Below are experts of layer 8 (counted from 0) of a mixture-of-experts language model. Rows are named router (the router's row for the expert) and show model dimensions 0-127. Each number is 500 + 50 x the weight over its row's rms, rounded and kept within 0 to 999. Numbers have three digits each.
Before each expert's rows: "gets" lists some tokens that make up at least twice as much of what it gets as of all text; "comes before" lists some tokens at least twice as common just after its tokens as in all text. This comes from a sample of Wikipedia text that the model never trained on. Tokens count by the router's weight.

# expert 74
gets: "\n", ".", "\n\n", "-", ": ", ":"
comes before: "-", "| ", "|", "\n\n", "=", "1"
router:552482440429599537569560532430519410492529533552458517395522475509561445491474444423548490557499463467522578441443542558410553458462528578435462591551542499425564437513493429479452417501517488513474496510499494509570414458538454421449475564516513473584510492552459508513437455405466494559487390496503603493476459555524519580460544484502606499439482481497495504497530448504506389457577

# expert 28
gets: "2", "1", "3", ":", "4", "5"
comes before: " | ", "–", ", ", "012", "017", "019"
router:431526529510395542634502452514479427524580545521551489565520536551562545458445456598594499469503408467492449534520548557472540647462511516562472575537481496552555575493539505534520584527436497443461452551523392504484510569519409514454423538558474508478508504451516443443489463535497557430528439403520475472523507537425542529484494557509478503578527412418504546489427437502553518471461

# expert 53
gets: " ", " in ", " $", " on ", "$", " up"
comes before: "1", "2", " ", "3", "5", "4"
router:459489506472503542480482466522548496471488549434529442570590500522541540501447495488514497459488485546531548540509392488439575546600504490444427598527543379493465458445478569512534536500486490533487460532546546500490506493497525459561505573576586416568436557483554563399567486472451497470530478467482473482631525538542473585590557619385493481407566405545575463472498511534478527520453

# expert 46
gets: "0", "1", "2", "3", "4", "5"
comes before: " | ", ".", " |", "–", "; ", ","
router:460448477437497390617547532401458483529472543413573577541546546529463526480472401505531554428445490458566432494577483558538551510569497472529501522449550430532532397523553429514548443493569544490497507519515511491501517456607458463531514448455556472459500537451488534493564467525520484466539432420566531467494412581436568540432410565504480506417504532450464575526580487468445561444444

# expert 4
gets: " |", " |  |", ".", " –", "-", ":"
comes before: "\n", " |", " | \"", " John", " David", " K"
router:375514518602518516517650462532448580509555528442510442589461465474435583554538483502533455540479496554512450465571553504460443492490577421567560487483465498493544543434580446469504535516597561543538521391530443528497523519493490555467581456446529635518448553505565505510560465540465513502530509416563476483577552478449514538480558523572483476534500485480459495497493469408547567587444

# expert 59
gets: "1", "2", "8", "019", "012", "021"
comes before: "–", ", ", ")", " |", " | ", "."
router:447493541547518383571523437517499425479493583546619486544435456551456535461515509460442502564522431488525411494431553487478505560556444436531633454462433488413577465479532543488510456528482458428526491585421462504527493564485515463424502529569432470481506510527521489450514498522591600432593476468552533515469468495446484537466519415535410516504452488456464550485376513536486458549588

# expert 26
gets: "\n\n", "\n", ".", "==", "===", "="
comes before: "The", "==", "===", "\n\n", "| ", "="
router:529553409505542538449447431530517512479582475529401587520522514547527468424510438435570402502558539505506542565458546536548443479529568543461483558559467381429522501446508510529477505506581494515539547541542405498445457435485431434426498497514511535468510536499454489543526500508555426434503471510412468514441523519524382438570483470474491529491402625562426469425418446571554491478453

# expert 31
gets: "| ", " (", "==", "===", " =", "="
comes before: "1", "\n\n", "2", "\n", "3", "4"
router:486470548529468573420533523465552580536457462468448486455456459494532440587505557430512500488592463479522574437522501482587507471567528517406551408582540450428455475478539595408479505495503482526543498510441548484476405409434487538444478560431566530566501537521447472476414465398568541507558545480563486491494580444548558456621468567538537508459523535515475507484454449541538540391533

# expert 54
gets: ".", "\n\n", "\n", " \"", "-", " un"
comes before: "\n\n", " The", "The", " He", "In", "=="
router:523581386498568461538422521581502498502527499498500530500466459581523564576519571431535504478438605534521610544518442527428459469570552505496592509560518488559474449572410597518457547509427538482460454565524480500400568491492495535495473509504581522436559415532500522496414440541429488465493557572460449471431445546529522460582528506510570514397544475524509467459422444478566546545495

# expert 36
gets: " | ", "; ", "–", ".", " |  | ", " |"
comes before: "0", "1", "2", "3", "4", "5"
router:438430379489533575527511529498496449449522535430554466490566494457512446497472489524559465561425460453543496477526493465519572420576551428475458400457420434510448589501474554494385566511595568557552584520550540449523555573439487485458545477483553542456553598507465475449541422487456501446572443482502441437615540445502415530554510589495466530517495476463474498452465488483452433481512

# expert 2
gets: " | ", "1", "0", "4", "5", "6"
comes before: " | ", "0", "3", "1", "; ", "."
router:430504529524498449550568583373543462497594546504436510556601567537539467554502459465589564492584477467476511511509577543529489572491423470461449516488610425514465542595400420499431533485577451490527494480520534555521541504547441502470611467468447434547494513509492519525559501353504455431461541465456516491577513575559554540476493477498503512470515473465581496472551517478501393461471

# expert 76
gets: "\n", "\n\n", "| ", "\"", "=", " son"
comes before: "| ", "|", "-", "- ", "The", "|  |"
router:543560492442484474573492490585527436446523508530459557502473415431525475546554576543583413442442467425507503468501431584566553441398586418502523616518545552481562480579536511481535476502515450527520557603454449582438488547452485451426604539462556480439519489577435492418499481477502409500440534526460463473546445535470533468565556505562496487487473479591502484472487521438567566497510

# expert 51
gets: " |", " | ", " |  |", ") |", "| ", ") | "
comes before: "\n", "1", "2", "0", "3", "4"
router:444454419563453570486539524479508535454498503458433431469537423403533501573424519478472578479418437572521513445512551565500528500557553511446463442446540475507470479527557467546516576518544463554564499439539498518439530454518419552457495449433571475505528571529458437613542540495507555486586466454538522439555541515516555534504480592593499513459554400480443419485398413414513542492418

# expert 7
gets: " ", "-", ", ", "–", " in ", " ("
comes before: "1", "2", "3", "4", "6", "5"
router:467547484475500556538435491523531504487383521486490517441493464471587522585528579408530517594528464535605556513377522451415540561495560500433548464577512483452438428616519522462537481549483458480516462428444566464537520461460509483456566510602500506522519547540506516451404397465475544497596466417469471453491584455574410534449502499453519515533526436456557521485410539525526521495543

# expert 55
gets: "8", "7", "5", "6", "4", "000"
comes before: ".", "–", ")", " | ", ", ", " |"
router:411583395486583427514553528478582423544474585440548445548554482602487469546440526422405556470551504489518506544535510490480526484591456444557571513458484491549584474537495456446530466484528490505509493533469422466443531543510564476517412477530527480400438459502503549474535584403559590486582417492496518462430417628427469505484463521519496506437449537485444524518451541516457550483494

# expert 19
gets: ".", "s.", ").", "\".", "es.", "a."
comes before: "\n\n", " The", " He", " In", "\n", " In "
router:475515410521509552551461514518558572562584549539568447546546448592499526461471555524476472435429583522488543541472460485417431436587562518472484567572440500496591506557525536501436435536465546551515418479585549438468529504416454516587441463484572587520564437549462566415486589525483482438582460533536491515565471469483566451460497460549546520492483574540499458490470436521545484585566

# expert 38
gets: "–", ".", "-", "h", ",", "/"
comes before: "1", "2", "0", "3", "4", "5"
router:446548530458452535517440559483546474439536508446560433542629538551516481516461471472528529538523537489554543478534537401446469548482420438539529578592437470550453446542455485562487469494485571478524486495465481433514485483411529553459502578480483526460500582408571503513462547366393487519495394461477498484579523511468462397573531515483506492428433573530551489477591575520485415562555